config = dict(
    experts_per_token=1,
    normalize_top_k=False,
    routed_scale=1.0,
    norm_eps=1e-05,
    tie_embeddings=False,
    beta1=0.93,
)
Below are experts of layer 7 (counted from 0) of a mixture-of-experts language model. Rows are named router (the router's row for the expert), gate (a neuron's input weights, with its number), up (a neuron's input weights, with its number), down (a neuron's output weights, with its number) and show model dimensions 0-159. Each number is 128 + 24 x the weight over its row's rms, rounded and kept within 0 to 255. Numbers have three digits each.
After each expert's rows: a language model's description of what the expert responds to. This comes from a sample of Wikipedia text that the model never trained on.

# expert 13
router:148147087137087128134138113136123126159092122151139142140136124127167141179100127103129109111137108194108081143119136166106158116131100114139128124137156140112151142108128120161177111109126082137114179138128158121126149133121119130127138118108160120134130088096171118136059135137124142122104089112152109149162153151131192161092172111170119108135144138076163164091167125147081111096111129128157141108127140104114121135110150106107136130103123164122154150104101144132146120112103096
gate1:132133163106128143102087097112100168109131114106147107129129112115073115143153092175143114112173113158139178123126170118116114124168147098155148173115137083102130100165130129166157137124159135145164176121127160138144121126128137158134150109101170151111104140125141102115135136173170115099142101125116126138140142139121147153126137086132159132129140104079105105115155100113121107093096085131106103107150191129134072136112151116135153121104116115145136101102115088112120097143155135
up1:174126134104123140116144133161145142135175114113130118154131180101114076119136181112094092126106142129138102166147129144141080079156164106138106154114119099083132105108148156087149158135144146119157158151121131099138132099113163147118155134109098116147118093124084137139125140180099073105146137102130106138141114179122137160103162127112144149119148153082146131137167129132151114132115094095137143076113152160119104107119140103118116153088105161106100127146114108133142123156150138
down1:132155187093162156104115135124145159158109148071089114170119140159103143120108133124109144133132135207079114129114109097143112108127128117165130114104155120135093122148128151137155145126139129099133113152163154077136120105116143105085082115095168155139173121152126154153118134156114135112116143146094100116132137127104178138141111115132148125101104106106130098099120090096143144096166113110119160114128091101108168148082138146136144158143155113135172125108153107123107115130152136
gate2:132124113156138108104107081140114188141132128131098090085111130175108173130127130106149131144132144088120132124123127112112152120130096129109148128147163133121095177127087137150163124128085116172105107126134145130104097105115155097127152142128174140169109103111105100128155164159142139113127124181114136178147136113149137180089132115146087122154139147086107150152167084116122132127110115170093159127107118158126105126120111102123081169144152146162074113146115117113126143132129145
up2:159154118104129140102098085089125089121123141145120151107148092081126146128118118127075141118106111124142141128118122152107138127146137129126165132143146109088166128128134124152104140128115120112112104122101167131114146110088166168110132122121164152140157138147181122133098090133164142120102115144131065112154157090173134135084143186088146138174169151112164103114126159117085114101127104122109143099150147118149112121139133114108101126125123161086167117126186135124105130161162151
down2:156100121116098103139151160150121091133156142094106076157154140121129141143118145135138098115149105114130176145147139111188113124110116109120143144184091120091159145163083150103109123117114124151120153120148099139187103122113117115125104124104143107088098131174102146119115127114148132099101141112096075118113107155093152138111101154142151167144162134124151150103163178136131120160126098123166102106136122094162145100138142156128146122148094101154124138137147171165118105133088117
It responds to: Short opening or middle subword pieces of longer words split across tokens, e.g. Des-p-ite, comp-romise, de-dicated, Mil-wa-ukee.

# expert 8
router:131107138136110117154148109144143102113105130130132141133129153165138128154087080130161116108111115170145095145167060162106082127110121160129111108107153103110150119156125125109155197121140094158118171158167120138128127097103123118089161111128073121099092113159129146163139153119103111088070123121189122166134120130151120148099146122145076165111138138103093117140133131149142135161099119101134118118158142136158140131116092154127095108073122150120124123134134125119128136136132125
gate1:150116123122139126137143121191127087128109132152148133145145150184123141100151134145122117118165123162122081068152145115148135109084087115148158139071149128153131153163137121164093126136133143098131130123103169125111128094087108104139127062138182130130108127153124115133128081128101153113112144135137114105116144092126138144134140121107111169100113111124097173131145096105116125060152152121104138173148153109152120164157166109117112155094122127102136089151132125122132133119143155
up1:118133150133089130162110170139147072157140088129122117119153143145162097115167137107132085114140167206142100143098126167129140092120119178129140123100169126156091109131124109181127128090125113185106139117126141157120134104117147114115127100145157116155101106073142170132131150131111158120087102116104133124126142167141105107112135082134126145139129142117144132158096161156146129091147123133157138098121151139146141140105118097102124117111144119157085096126118108092146087149105135
down1:130136180117118121116138103150099144110130112096189134137096117150155177097082126135108154088158092098108184127151147128107120105125140104115170125132099069133086115125153128116114099117143158118132137158161118134126129118151125178177109130123149111128114110101153165130189117127105105132166109125113085146158117132121141132133132158127106130120128134121152154143118155139104157173107098192152114109120136098125121117106111136100095092128078150142130104167126171147128131131103115
gate2:128152147130129113129154122157131112128133123146126134125160154192115111147098109162130127142135126148114128126082130115159128105114206120123144096121120176095091038136137124114113116117173153131088137133129127143124144129101092112102134119120136121164117114084129106140123139102166130081096128125102094147117134140167114092086157104107173133127162109142134129164124140191122137110112129184146117142139150148153099122082118145130139150103164152130088104133110134117120121087116128
up2:152111146183143129141145119106130106090132150120135134164130133130141162082085128122116105072143109121146137128145106114132151086138119108107129091131104115173155136136148076159141142137132126103134133109115118126134129093107122159144088146123144207139162149107111098116103079112110127127100111154092117144120167170135157149156133107156118137102118130153095113155128135118080153156126126165137094164086150082105127143118147086148136128162165153119156116126100128143109185117150125
down2:113136154091112190134091138150102117139139177132112124102098121116112121083137136131131155156123156145102155098107133132124168112142145065117143123094175125107124108133121142117119107124105174114129118167135135114089118104090097135116137163143152165088143150150169148172131091086139132089085111093139076113141134106120136153121110131162109117124145138135109132143137138144172121108159176157107152148150156140130150139101138143147112071111110145094147125149171142147129111119087113
It responds to: Articles and possessives like the, his, their, plus opening fragments of the following noun: crow's ne-st, his ne-ck, cultural her-itage.

# expert 14
router:115131127149130121158158103134090112098148093140118111106090165105121180148113107107154107124131158134127131114125094102110119132159078175138097092132157115116145072130148125131128207105102133135099142133139137128112150157137118102104152147104128132131106138149127110128127161102107114091115071126147108178116161143145123144186151111145093139137146123103128124140143124145099146163107116134134125087136187127134130116156163175072111137094120184091137144127130156126118120148122108
gate1:141122122107138145123122103112173124128126104114098094188101152100142146120104149174171174158135139147117087106121106160164075141133129122119084112120114099121105111146127132089127183172130114127150118129096127124164147121156129099150141129123104109142144114083143106137122142121102147105138146093114117134093138136101142146101102094088156147154135117129198127105135101162150130158142111100107133165147130118119116114159131075157155124158149123167059130170124129139127119142131108
up1:116141156133121096145124150141070121147126152144134123084119108144104134150116108073128109125114123071164156124116153077119165119109173136132141154109117143137125146113076127153117124113130119125113137153190136127124167172095164147106110132147160141098119143150165111123108104140148151131082143160141131129133100132151133128140132143147134115117129124141079134162119147106101106123107170170132103123139097158143152173111141178101103132067110127080166137124143105132089122132075145
down1:123123124188133100165090100140134132113148086133136073138109142121140171095137133122150096143125121068134128118127167132098172118117092165133134089133116136148142126116137139124140164089144097143111114112125150123140141146103123157135152078078112102145146119141155115154105139126144173164122121118087173136075123125118137104157132128176072152141146083144114124145155136121100147111113145090147130140149119149137122135157139110157077116131111123125078122122130177143101160146086142
gate2:155153148130133140113119116106112125176133170080120113128126157171145131121128131094139139121163132134142118131141143104154112131127139156113157188130143165063094183119116109108151096189166116098121112143099104109136124148134147076140133153104164145151141117166099187160132113131118146131109113135140144112120106088102150141126112121068123102145130112126142119150125132137094125110089170144118118126100113123112180116129121073129108103105110058149145130136129129127147126092151136
up2:169150125053160142125130109162154146163105135112166145113151128143147116135121194100096121107167096113148131156125149130111101102140132119140161170115150191130074143114094094113164092185136139122130150122092157120099137092104083105115087140127148165108141123111097126168141115140128163144132127131135137150133137110143114122152122122117159133144126135135134109128113123096087125195084156118124120136124096100117136137136134087140114063128128100142129121141132122130124114114137160
down2:183099136122117140145128121116139107122145149133121089136155132096134127077151111131141083093162129128098108131140161108133149167176132149129119109115136126137145109139097123077118146112106105118146106109138106099127149114077112124123130125093095139099140139073129155132180126130129099160137153149068121189090110118168107123174133110119154152115144115146150106132119107166112107121161120141093146152096150103148150127096176122083162120095155160113117118140150157148122167152153144
It responds to: Coordinating and linking words joining phrases, chiefly and, of, or, which, but, and semicolons, including in table headings: "Racial and ethnic", "final of 1998".

# expert 0
router:107145143091122129142099076130126109140146100125123112151132179137120132155127110133124142118105160179144114130080112120131131128143114215158114100120153083136144113133139162145135164089136087149114125155169127127121172128105136114090142137147113120125127102122152126140123152127141132111133125113135076128099127127126165157137207119149107115108154098124122118140132141111162164146101118148128119092092167092127108124145139123027110123129116154127143160151136117094121112109116110
gate1:087154136087148129121127122115104124145090146144160113110078161154150146123133121116115130123133119094156123118173165158118153140137142146142156157100151133135113149147156107155122073143115108126122108169128114134102159100123104137103122154092087129150130123163125117144147045133144145121180174129131169105173178172103120154118152143121099116159084124134147121122127141138096093148107076104127151121096098126094083115137141129128147136126139105110125150140138153098172102119110121
up1:148112116098163150147120147108120101142104094168127117084120090154137106119158114106146127120151099115155103073147139162132113135117116131148134150130123152092098123160183139154137127111105120141113123155141118125094123132116123141108125158132094157188129143142140112158147137116137149111145148123100124113146180150149107137167156108154090120075118152190093128085132105101063093139138110137108104107089109165146159119164147176145121147113146129140112152122099154103148150119091140
down1:098171104118136133100103125098153108139136137147142157155163130138138079155160109082181129112081103073077130117154148152103142084148135112117108120125118087093123154140097151141117130117115155111158138155135091132153136147089163121122151149179115161101102130114101125124124176134119050101128138152124103117139143159146131132154141125169107141098145148098140122167121123122160120105174123113159107136107146131146134141172159120125112156140113138119122120105107087136103132132086142
gate2:125120113124121129194138135134155140132112121103134123149099171107134082104137147121116142130131142152110125114152131121149082129150113086130145134140137120135108069126178144091169117107144094126115134091144139132128158140132095144112175073130165134121117148131107110181165161153123164166117138165131143167134109101098095124107100118156134167148122096136108128152144054129089127120089112092147173123151120133131162108095092126097150116109109132106141156133112146081117111135113148
up2:113158148145191153100112140104120137157130121126126110087123159108126121137133167130103114120127114089148156141092115130108191164158151124100125150116129143139094172137139097118131091149100132129123154162102088121122134130176143113115112087121094126142150126118090081144097122144155128145118137086182100131107147155141095089134127150134131144111119138129147152094126153131107113130105096129128084112168147168178166121137118140100130124101125138122107143156077142110139122121078193
down2:130093113121117104139108118156142133186140125152128142091163109144116131086115102167164155136115134152111099115131122098114141094148122163161116118143101186159110104123116118130097148111157104133076116110082113133177137100127114139124147147133158144099118152148115190117183139133131124105132125156071134106123114125126154133140143112118113135167135139087175113124123121146150136137148142114157102133135070111093132118096118125156089165120159129104148132123121128174119081152137068
It responds to: Commas closing a noun phrase or clause, often after topic nouns like film, album, book, sometimes those nouns themselves: "popular book,", "Štip, North Macedonia".

# expert 9
router:149122126100073160131151108160118102136081107108126092139102183138138092161123105124120117116096112140111117121113134108093127145134104175153096110108130134148166117116138125177145133098144097160104127109159160140120151115126119113106131151128105147080107120109149122132105144101111140105122169102206104182101146128161183127147169132144129127106115151081166086123115133148145166136115118141145106109134145143106134168158156137076121099123119162104142136120157117129104127116145102
gate1:132125140123081130108145080100106152151121078096155149068153163168113147168169056132138134148124108111152105127151159129128133151115124154146129139144117108130141143120117126131173140090165116134127124109132104117135119124114131123114104155078132105145135160126083145170142117109112170135159083112164124158070184099153099125111148103129118099116091155110112145133112093187109148112134135121116115123112129110137175147121128106088146173143138123104141118132144121113124142124122161
up1:127118110159073120075133078115129153135149119131154141092187146148124168144159118133125113144130105118151076136120149135158108137097125137137165147134117115076143141124126110097143139108186126157103135089143092102116097157098141132133136132120092106126150146137079118135176154109136160141153094181107120130135119121133093124120090113120129095149103146133111161123150119156133121125115130115082135160096144116144162137140114088113179157150117100105142127105127137131176158120111187
down1:112112088191112146111123140132125143132148135114127154173137151130142135062148167087114157136121078083134127145082166135140099102135095134133125176086123120146112125136128105125150122150094157157170158087132143139143095122111127141138144122129133128119126072160122126143192136101133117173128080141092129085145083144141118130134124148117127119140138103173132111133133145134132116151120144106146150159117120087173139135156113082102135111116110116133138081107110116136163159154097153
gate2:115144098099123135114118113195117134086136151149140136140133082137138150139109143110149164149096148106142148156126126102168093122077108129163124106135155092164111140123078121125122146138129110113134122130149082204128076162115136182140168105154186106131083083121114100134117105089134156134118142088121103139142126106089141136138120139119119091141125123139157191146137156124118121140165140151135103140112111143125120134148116132162131147112121123125114092132167100139137159141098104
up2:160106106181089127101112137100094097123122122151111109138176149097140137134088112102111202132117122121142138165123092111168148141110116123130089107088135150132124130119093123120130134146142146108123086125161134132157107122133130140115131117120074146129099102129107128176132146113116116157107170111174140111141116117175182113137155172171096114110128114097171139125134092117134094152162090135144145120116137138119131123094106109118143119104160094148138153161177137129172136143094101
down2:140159162118102070154128108135101143133132125138123136117153135106137147104101164153120144130112114106121088164120145143136113087124118140126129110147120131171090156094118114113159141101118167162134159116117117138118157123155138114113099116146175158106107195139120111123119115160127103154158109109111093109140141145139133106128114103122126126158081073162118100121106139141124083134089099106115121140113119151174146165197149147174138126098173140125104089089124144104150155163100105
It responds to: Auxiliary verbs and prepositions after a subject or verb in biographical prose, e.g. was, has, called up to, run for.

# expert 5
router:112144168128116156148154130166132122136107154110167110152144121142147146201116070153127127124125147139138078114103153116109148157146128198121112112116158143161168083116112164152113155096100116139131168124140128150098138098101120097099150116098132113151134120091157116122147135099132098111116168124152093133103112148116136218106128106138117126105105124126097124125117127100118118135151149125113121115110172120124100116157167131106109106135115152076168106126107125109085122109112126
gate1:135141129144148100106123128126132125141100139124126092109126129115108117091164121135156136101121125125116116126137130156129124114117170140089157065138110128112089159131107115094085102128096124144148160113131134150118120176103120144075144169146084159150150128118124151087134145164124132158108106139122091135147130168083157101150189144131113136083117138089145119117120138136175105107163155140090083115186108111101159122147187114088127098097139154146128154145150126125148124131160157
up1:108114129162134107109106150123137139113125125126132115099124085150207106153132128147159093107136120162094124152153131153138115162157139124106113074074171126134145117138115130088105092101096132148134139138150123131099147162139156076120123151118134117125155125126118111112108174118134128150084154146117092101161126142075111134092129154112113114130142120164149113106117067146138126108137198162109127149169151088103184128132156115139139078113153122134144137109135125109147125100134131
down1:115109118112132141114129135117084125156180116122138132185102155123141121157152172123131139093129135163127114135123098147112147087137153169119093201106114121120111125130119069109168152162152138106098152104122135153134110113130130123089105103129148060170138128106104116139141130141091110189100131139101121101136147116127155128147126113148120095131127138127114152150134109112127158096148159097088158101096131138193095114125127128138170141120120120128154091189112113120127148109146115
gate2:158163136179162139103178088057112163145128123120167140118165126135095167121077142113113092146097138126129135147177074079114107112155163129165115123130135144148170130137127130127116107149082128118128144160137117125129122183076147122138122140099117104124108089133152114100116117102089153141119152151132118161130118122117124086103120108119160111169103128106137104154104153103105135145159124124134128139152136100132102094148118117173134108116120140149159119143114129131156186144115136
up2:096121113131116113173144144136132111127093141142177122200153122166131128115113128194141120149094130151123069148117130130112079144135117111113119149082118101128146086133190103085097158118145118136112179094110121143139119107101153154122105104103134120112103136147118109112109153127131118176160138074104113142125147108141120112098111130173147147136161126129129142140138108119109146120135106141123156077137135164082136154142183105118173126122168129085119148120122142134127138146104141
down2:143121137135159139146149123118132121144119142093127114078182124077084101141144150137124090155130147120116113119125093114163125082101136122179112134156133108188149141106113138156102099128126144121127105153111160100137133184097158113106147139139108107109116111120158084139151103146077140128170125183175128145162114141135129117109106127129083135134095107116126096143128106112137118153185111098125118156137165092182119133151135093175144112138120087140123120097113152116131142149147113
It responds to: Double line breaks, = heading markers and heading or infobox field words in wiki layout, e.g. ==Demographics==, Physical characteristics, Coordinates.

# expert 4
router:152141150097102122135149110135140119126130110132117104130128162166118143150124121105124137157119121118114134116134129134133135127125121158138059128108137125133156093131132140148120194079123113146124145178158147117137166132095133091125168156132126132172122125109157143130071139133129155086109105118171107110129113157153176148129146138151104131115134120099100116140144140138114139101127139124153163073151184146122119154157128158045095112119142189066170126110134098105107123131125107
gate1:128126172138152143110129102089118149107132154124085168170101145155093151132095163095143152107128140148120143147152124109144104155129085093173125098118129140154126146088096137153146149121124117117124087168131131139110164144111077123133134097142126127161121124113128132146115152139116104147121108131153071121088137138152140188116144176116100150102158136089114114142165148118121125100144162131151142107129107138091079119083112115110128063117139126105150111107171101100148131129174141
up1:132113060078125161078109159128128112120149108105131117150086131142143091134101142139146135117076130115141088140126106127145132074095108107111157155115189137122136156158128131098117133143148145137100100088125102132107114140157129158134085150149105126100090156144149134114148104114148086101125111153073136143208167111145158119143118131158174158127141118116148151112149131149137157125108161119115166107127119091175104134113157134158136137137131110128115147111143110146140119112141149
down1:099130153101159087132162118148129120124134161123084122157148117137124131067133113136111117114175138118128128144174108079101179130096154139106110114115096129174116127148127129157151151109119111142120095162176134124139101126091109120142144124136140140109180117144066098140111130164145137106137177168160158128131136102138171141128109115136161104095095098145139118144119127124116156083145144113108142110117111104085090154134132129146152123114075174134107134161135150094094111132161147
gate2:125118153115163135099160109122092124125144063114118154143149123092105147195129136095115077127156129090100173148150124156101102146124162151138139173139129174140108155087078126142088186114097170136141145144116138127092138126157108144140168128077142119125134117157130148101163084112096132085130112122130143112162137118150149130105122173153111103137165129105108119110124151094130147142124145152142125106137145144160103112110123131109140121139160097129118112109114112163154130100105098
up2:114099165107129160186116096160141127120133179143149129146170133112133139128145159122154178130138125102161162121104131098161170130076135139087119120125131147132156111098105147122129142131143137109127154138119098107118132114170158119081168133161067120131107093133140135150124065141102126101134139127102139103125130144122087123096125131120115168129108178135134123126158130110112126123143142134143128147088120145170121088167130124110101151106096131099120084116123116084162070164105112
down2:121126082146121084096141108161121133164127135123148082115103131128158104149170122135129107164131096122112128152160101131129141092144109131162112133070094111153137146165125131107128118132103110146127122129113143145132136138099164089153082150132101079113128147121149144129075154143158156109071141132174139116141114139130125048170132157129113156132101115148114160100155111146174130150150132103116069119145101142135116130099137122171120117125132134124137135148078152160160165143139115
It responds to: Digits and number pieces in scores, vote counts, statistics and measurements, typically inside wiki tables or after dashes: 7–2, 19,550, 46.

# expert 1
router:114111133127116118157124101126150152111103115102131098151128138158124093158103140135097131134115160103099152096131149114146150157142103174182144094148145136115138127134153140148133146082129135135108143169112119144112163119182100104160152136162109156145098139141133122140128146124103120104117120138162097151105125111159155150087133122205119185115148121085130102127115131138148132157113133119120131085086142107124111116132148168081101142117157151096124118073110106093126082075152100
gate1:152080125136118108159141164143102146131128087113146086151101135212087102112135154122146113093139146141112129160069122160112131115076110144140146147161129181122130079146153125092138122133163148121121135156157112139093110117154153113140145116067144137167141124167115114139105120118150136102162103110157146151134092132165111129137108117127109140143130132119159102124203085111137127109129117153095152138108127128135086127097116109127144114128098135140124119127117146123124125103097177
up1:111112103118118107147147159151165153145147168139152181161113092124084108119147109137127164118114113158120128123113160155143133135090068154128081103106158139111108131128141136143148104112130112115139121146123104135109150152106159196155133153155099104134168098137120108138109109151106139117152114069125099109146152156140141138151135103086112124093133080128134151119129126132087106082132126106108114135095120097141123166130123120132142083164143156143174174087133135128113072127162122
down1:135114092113132083121157165141104106140145141103112148167121105113160092146157068109140157098092121115124159159166115120127102133124105141121112153116117122109153173122146152118142067087151155140151129174107135149112121144144182072162126101145128116119117123107093087152107112070133130138130137093161079136096134137133125147125123126113127120151111121137139147134123139097152137093155154155113168137114139179119108165146130112103132153168133130162096163092129104149162132125129105
gate2:142144119136168113113157133144105101123184106077105127117161148124159120120127129148138169148145110122131146098127111118147147153135122106135121167079150135157123117159153143112166137163135117125119155109112128104145151154149178094152085146056166172119133142142165137113096140097110123130105157120109147155090091137099107135113134096135108184145104127117160137172083095123150140105108141132145117081101091145121105125154148150102139145139120119100097075122132129153097141109154129
up2:117134167136097169167136099120128111102140144170133127161108152113093157089128138107160158104134106162140146143110098135149108117174137158125180110101140090111144113115121155101176091096100122131092068118126126125157140123132127116136121152147117142164129135140098114137134111106165158128122128105096116099101105111147166125119143113112114127131122092143116128120108138113155117131112132122167123127180138100157082111115135083107162177092166131155154105128171122122172085135094174
down2:157172127136090203138111097144104133136136086153164151134128092146089123137105077172148157176131130113144127154141109100140087156115161122115148155143129103144129138125092110094140146115103103129081135140075088143106133119142151113098145091137095117125091151142131104148119140152140141139162168153175164152157149139134092089163160165131102111093146172098136123110117117121097109112129123113146140136122122130150157148128116115098088114112136099115100122130143110108135119161141109
It responds to: Hyphens, apostrophes, slashes and mid-name pieces inside compound names, URLs and code, e.g. Smit-McPhee, al-Sharaa's, https://, Mc.

# expert 7
router:102114155109108106155156098128097138108087113118158129125123121165148123162129094130088140114128152172152123132115079111113120148128097165147086106112149154143146120123118133135107203092140130144139144186171117149118165117105137127125152135111157118142108095148157096110098143120113160066130145107154139132165088134176141143124156096139097138113134116129115120116125105132130152113134113132150119061092160115134127148158143163081148106137137138086140151090116085146119099112133136
gate1:130160109175135112109119138142119114130109098105149094166168139072138114152170108181135086140116118104126094098096144182166133146130128097128103131138153112124163156178121171100132127160138117148161132146130111114125108147126130148152141132117151124157177139157130103120092091145141147113133116124092085079128134103079117089152116142119090136113108095133143135115155122093131136130108119170177109120143130111156114133117127126116147110091164166142150133097112160104132161084119094
up1:157112114142129099166059131129128077117128132120131100136078114094147091116131128105137147092131126099142106106107143141085115122105149137096151145156129093137099173156149111132170107127127086168100122129175117170132121149119137082114122146078133129125141137153201131160122131129134168137088135110089106168099125156085128114133124095098129096162090099129152118158126125154159127147118107134143148131099171129133155136105152153127138138129159139110162143150149152142155139103144119
down1:131153112102141133117115105122131095105129091114134100125146157125115120188108142143161098110105166115103080127076128116141164102154151073134136162143125128144119135157130119144084100161124126117146141130091140148132149142139104134134128163127140101146152101171120133135109108128152159161144151133132110134137128104098080136139079143134139134153148113104087176136141151100146139172099160143158092163148105102136079105061115114101087167105152122162174117162140136115114145118131131
gate2:159125150140100126133117125122140158123167104132120139152126101145111118129140079097095109115120132095122144115127086092148163115131095167129155093121098140102108125132198102091055129139181123149131129145158132162178103153134116138114094127153129125096131167115123119120147165089138100120136114146167076162156177135145119112114149143169128154164127130165124133129154134108106127179110098107135157095135125131140098136122123078142128125081107133116123135126146093132108165147106141
up2:141114098118097149110136123113128159137119095093138103161124122130164138141084136103093114099125123124130127134097123164134127131076105125123123167150131130135126141082173090081119146156156082119149089134157109137152126134115114111131113130168105156112108175153140125146138087151113098126147165167113107177130136113135134118118111166148136117169134095169145170146125100146166106172108084127126106139140112101107081101156064148122127145134161152152108131165121124104120180112128141
down2:134157125107113134103119142119123140128120153128098098095080110117123124174125142114102142154144123129104143094119069117123182124094126116129117153123106163137120119118144163139105150142181126122111123094125104131117107133129136151100172121125126128159112186142112100154148143078145106127107163159163104132183146114151117131138128140109113091144082145145121166145102096125087115112100120074151173139107127187151182150127143099120102144126089100139162136159115094119162142150109132
It responds to: Second or final pieces of place, country and institution names, e.g. United States, Utah State, Ivory Coast, Maricopa County.

# expert 10
router:120109101134064137150136110136070098136145118109146078078118134145112133140113114123127159125141101132154113104150139163094149117096100198142099145133110151164166104125117109136162134091106109140144148122161135124150153119141141110162135161131112116162115132114158152142061138102112126125160110098142107146180140123102132158127173091159119130105155101150143109145091125126157153142096136121162119102108165131148138099126151140090107100119143153102106093173135098121119112158118123
gate1:146171170124159112132123144104069100179136095152099116125113117135148087074113107131150143159106111114160084118073144160124109158115157122096137116102102149109118151167130112116120119154112138133142117085121130175136147147098115144128105175121162155131122106126148111139146114160118150111075124116159173133114104098100156153124105127133140119176108154113152119176168090128141136166139116103098112137153115129090121145116141130144140183134114138123109148118139072133125109133109145
up1:089137099141130121088101065123086147133128112133120094141119164182145135100139140104143188158143121132111115096132119128088140134135132112124101091078087130112134160127154130141128082144115168109168153130155121173148148140140111128134110127195155133117095081112127099167134134109136153130112129180124151154120084138120150131140099140169133087119099155138114111154161144124115120127118174098128126155153080133134145132160134139148081143112101107092120141145139117156132114132111144
down1:160124133098115174102141138151117116128138135129130131139125136105095119163127172133102136126148185152117149165095174135138126133101131105151134146150069118120154145124139179156137115175126121137126139107108109097117140131126135143162129123130093130122128115178115086119174117122114163156117124160106088124147122126096102157098176111130100128148138085104068140122083122097107131073165076113105121121128135106115117100136094123125167126137111196144123131161137106117129177128118121
gate2:103154132112179114124126143137125116146135130107082124121105146156140170205072140115165138086133108094152151121107118120144162123180171140146130156073112131173120139109129141151114153163108084073135103096130092104124127110179158111142117177124117121159163130101095113143100135104134160152179109159114131129134124159103073120096123115096128106117095136158119126132106101138146138136128127151123156160140149129130131119142137122148120136161139117098095140142111127145115106108157133
up2:093109129096131124123139142137122110154118086113161116141124149152109122114139107120111120164150157116132111155120102142134180172128119206134176132138180103097122116084125101133064131149097106133161114123121122115145129158142168148141144155093108180191111135085105149145130105135081151063112139143123118146117120107148133113149141150102131146119159106105063114114128116120116152134116115142133159117132129127114152139134131117165104115111152161101100133136150119166123144100095100
down2:140145120118085099140130081106125129130105169116073143163157066115123143165159124152098121133075134174155102100174147143121126125146140102146136125149096126113121167120112119122104088112155125115132149137164096153130156164148128136118166139115105127135099164142119131147119145096158112147117089116143132126105154107156149125144139111129128124121150109098094123145113160134107096116120162185097157121122130118171097158138150125100117177110112139110097113155119121167097101061160122
It responds to: Final pieces completing a word, such as -s, -ing, -ed, -er, and short nouns like head, end, out: fitt-ing, replace-ments, Support-ing.

# expert 6
router:120109122134146163137107087156133109148110097100181081138140131141168167146108121122124148163163138153148097102121105136076146125159091128135120111112101100143119123160124163128130144145137108152108112188130148130114167070064127080136156127106141145100118128131146122122109139110123146119101082152151107131110132170123135131148163122177124157119110107106154092132143110113178123121108112129121144106100130147089133132136145149091083121142153153089161138111138139180091124145146101
gate1:092068131124140147130083130139098091177131104126158112122144183196153132117134168127149137112155113150134095145105103119114123101166136093158113130149150154136132096137142162141123174135109117137111147127144163146142118134132132103120144115137104150146140137154133118074113114115108176093056121158106092157132145127169121107102159127087103132132131141131100109094129113140118101143101130159099118169146152081108110118121151114125181101093120137137127147112146159141096111122149112
up1:143145131117138132125147147142136138157146096140089106114139147132132076147162158083148130087163094130137132153103137139102128145116103108123135147092140138155171116156111115154115171091085142116131133160123141147141124116099111126119104116151076121164121133151104084130136110131131159142123169129088119097173130132160181122111097112147109181124141075121151167110114136160070109145133168104148132138132098114137115105113093098114088074118161102162144135144095128119148118131138170
down1:099132109113134154154119105125099121146131095151170126098117123081093109108131166158117100122123133133128114129136152157114152146168107074125120114159165140129147108136130108128124157166134155110114099124128129150099131138111149094116097154123154153108112152159077083117166099103139133102116138104122118124175131118121151091178130125146183133171113119124136184118059144133089107105107130116141124098101152155143120149117165089128128117109146164126109185137160142166164118115121107
gate2:112089112092144127131088126137090151150119102123143174142125109142170109161142144095098139151064167114122106113147106159145121120101142126103125119133091137126106143144112175111108108113122128135126147125100120126123161145166078124135155164157137122132105201131146137143118136146134154153134080135149092110156119144136144088118129132164148088148113117151171141070122070160112137150149114137160104081116140126113153162142102118139091076138158145114140146105101101118123121131110145
up2:118112098074119128163158126105121076157111118149134155127162154097137131103099120115149169050126155131147083130136128177120148126104126104182123116164129127133108128146109126183113088132086125116142142150129108154168127129144142125105144125129130109094128161108105136144099173103121135162155081110149139152135157156101118132100122117129118159114139094142138125140103136129111178105134139101116126111120103099110100092155152087143089136164120146145123127208130144106144133122138116
down2:140127131154111118109114091097124159150133141110171111143115127172156160131120096090095185100134130164082155134138112097130114130131140126128089173132164126171107149135126099113114151110143132085131136151130059117132105141156125138132135152120102159152165161136106095136149140112149102182109157131125142129134097136128121073145108135147153119078122164091132123112122106118081102161091090122098104125146118138129154153132114133135084146133131118128157136117104131140089124122154200
It responds to: First pieces of personal and place names, often Spanish, Slavic or Portuguese, in sports rosters and lists: Mar-ília, Cor-itiba, Mir-ko, L-ó-pez.

# expert 3
router:171132175129118135134161117144078128146122120129145121117128171145115169133117139122121109124097143151116111114100152126134112125134122151150074097109166122147137119114136129160106169124131115134132178151129137147128140095119111102101157139109106133149130137139147135115086133112113135098095147126148089167135088128133171170148167122160101136117139134088129116138152125163175147140114138120159135046099157111120113140130156151061105130143177175077154112102153094113116104103148111
gate1:128086108110107078166151124124154146097150157114151084131151083115124090135102105099131160154123145140133108115144131090093113159160102151113148106138117166091193135134137147111129159157123135150170138107158123141177135107158114127124131113091159152164124127146125116102106056139144117100111127121106169147129096132138168119120114101134112133117133137128095115148182143165109089124119107150146149101164132100109144109130144124133156084134151084118126129128167123156170100104116132
up1:124162116148111154081108132100131138133122094116129142153109135162154158069180181129171150119147085136139133114100130176130129113092149174203148126132140099149132133122119102116094124127085079144145104149114108112129091117102126127129141160162129102100098114110132142099153170118123125122104104146134101104143184139138124100166097133105112098160124144143139149126140157114150126110124128161063114125117142127132125116167097133132100138139085150138143128158081134130104126159131120
down1:142130127152136116128132113161139142071147163132148109126143092075115101193103095140108101112115140115112126123145129117153131125132111129128119128113160118110097129157132164111194112153117141088121111146153135096142178148129137157143092128133156114123141141105149119127126071085108119153149118074118162139118103155148173166112135168133079135118133132139135123099106129121136099138091119132164169092104142132103121130111120111144130150193117096132120094178149106170121127127169100
gate2:090096107151172107111132123139108102148111147107149157091128115124104135131134114144107149133088124152095078117153151181135130131142123134140100094130165111099142106157120146146184137147125123136135122089118127146114174140151207144128106139087116112127141121109146143154135124159127155108130151091103103139102115172165133113099119175122156086128133136124135104082149100102155126087109130119149161116157140091103119152115170106109070116134118126157150097168132127139133134106106172
up2:110082126101161096145118137131121142152059124142159166129118125137114120130173152179136136165119135139122080132180140140084104160161156111105106155086146099125145095173108144143119144118139131127128114123145127079095139118151134120126130115147108129128152125116127107128181153175093129120137138133147133127124105131129132122124133146108123094056109179123150069089126105083135123138139122108122140099152141111102164127147142091121098083115083150138142155143134137152138128102134169
down2:154107114124122206151145171145142140133139136125122160091165122081114133102070111105147115116154144167115129140141137098130137090109103096148116076122121165140106104103155098141113139131102132135116185117142112115154150115089188098147127119103113164116115105095114170127119136137118082147173155143123128127157099148115120107144135163155120108119147175164135117124137119107120123124139173133157150112110084123147123152109129138112087105102136106137196120117115098111114152127113133
It responds to: Closing parentheses after years in taxon authorities or birth dates, and year tokens like 2006, 2014, e.g. (Wagler, 1824).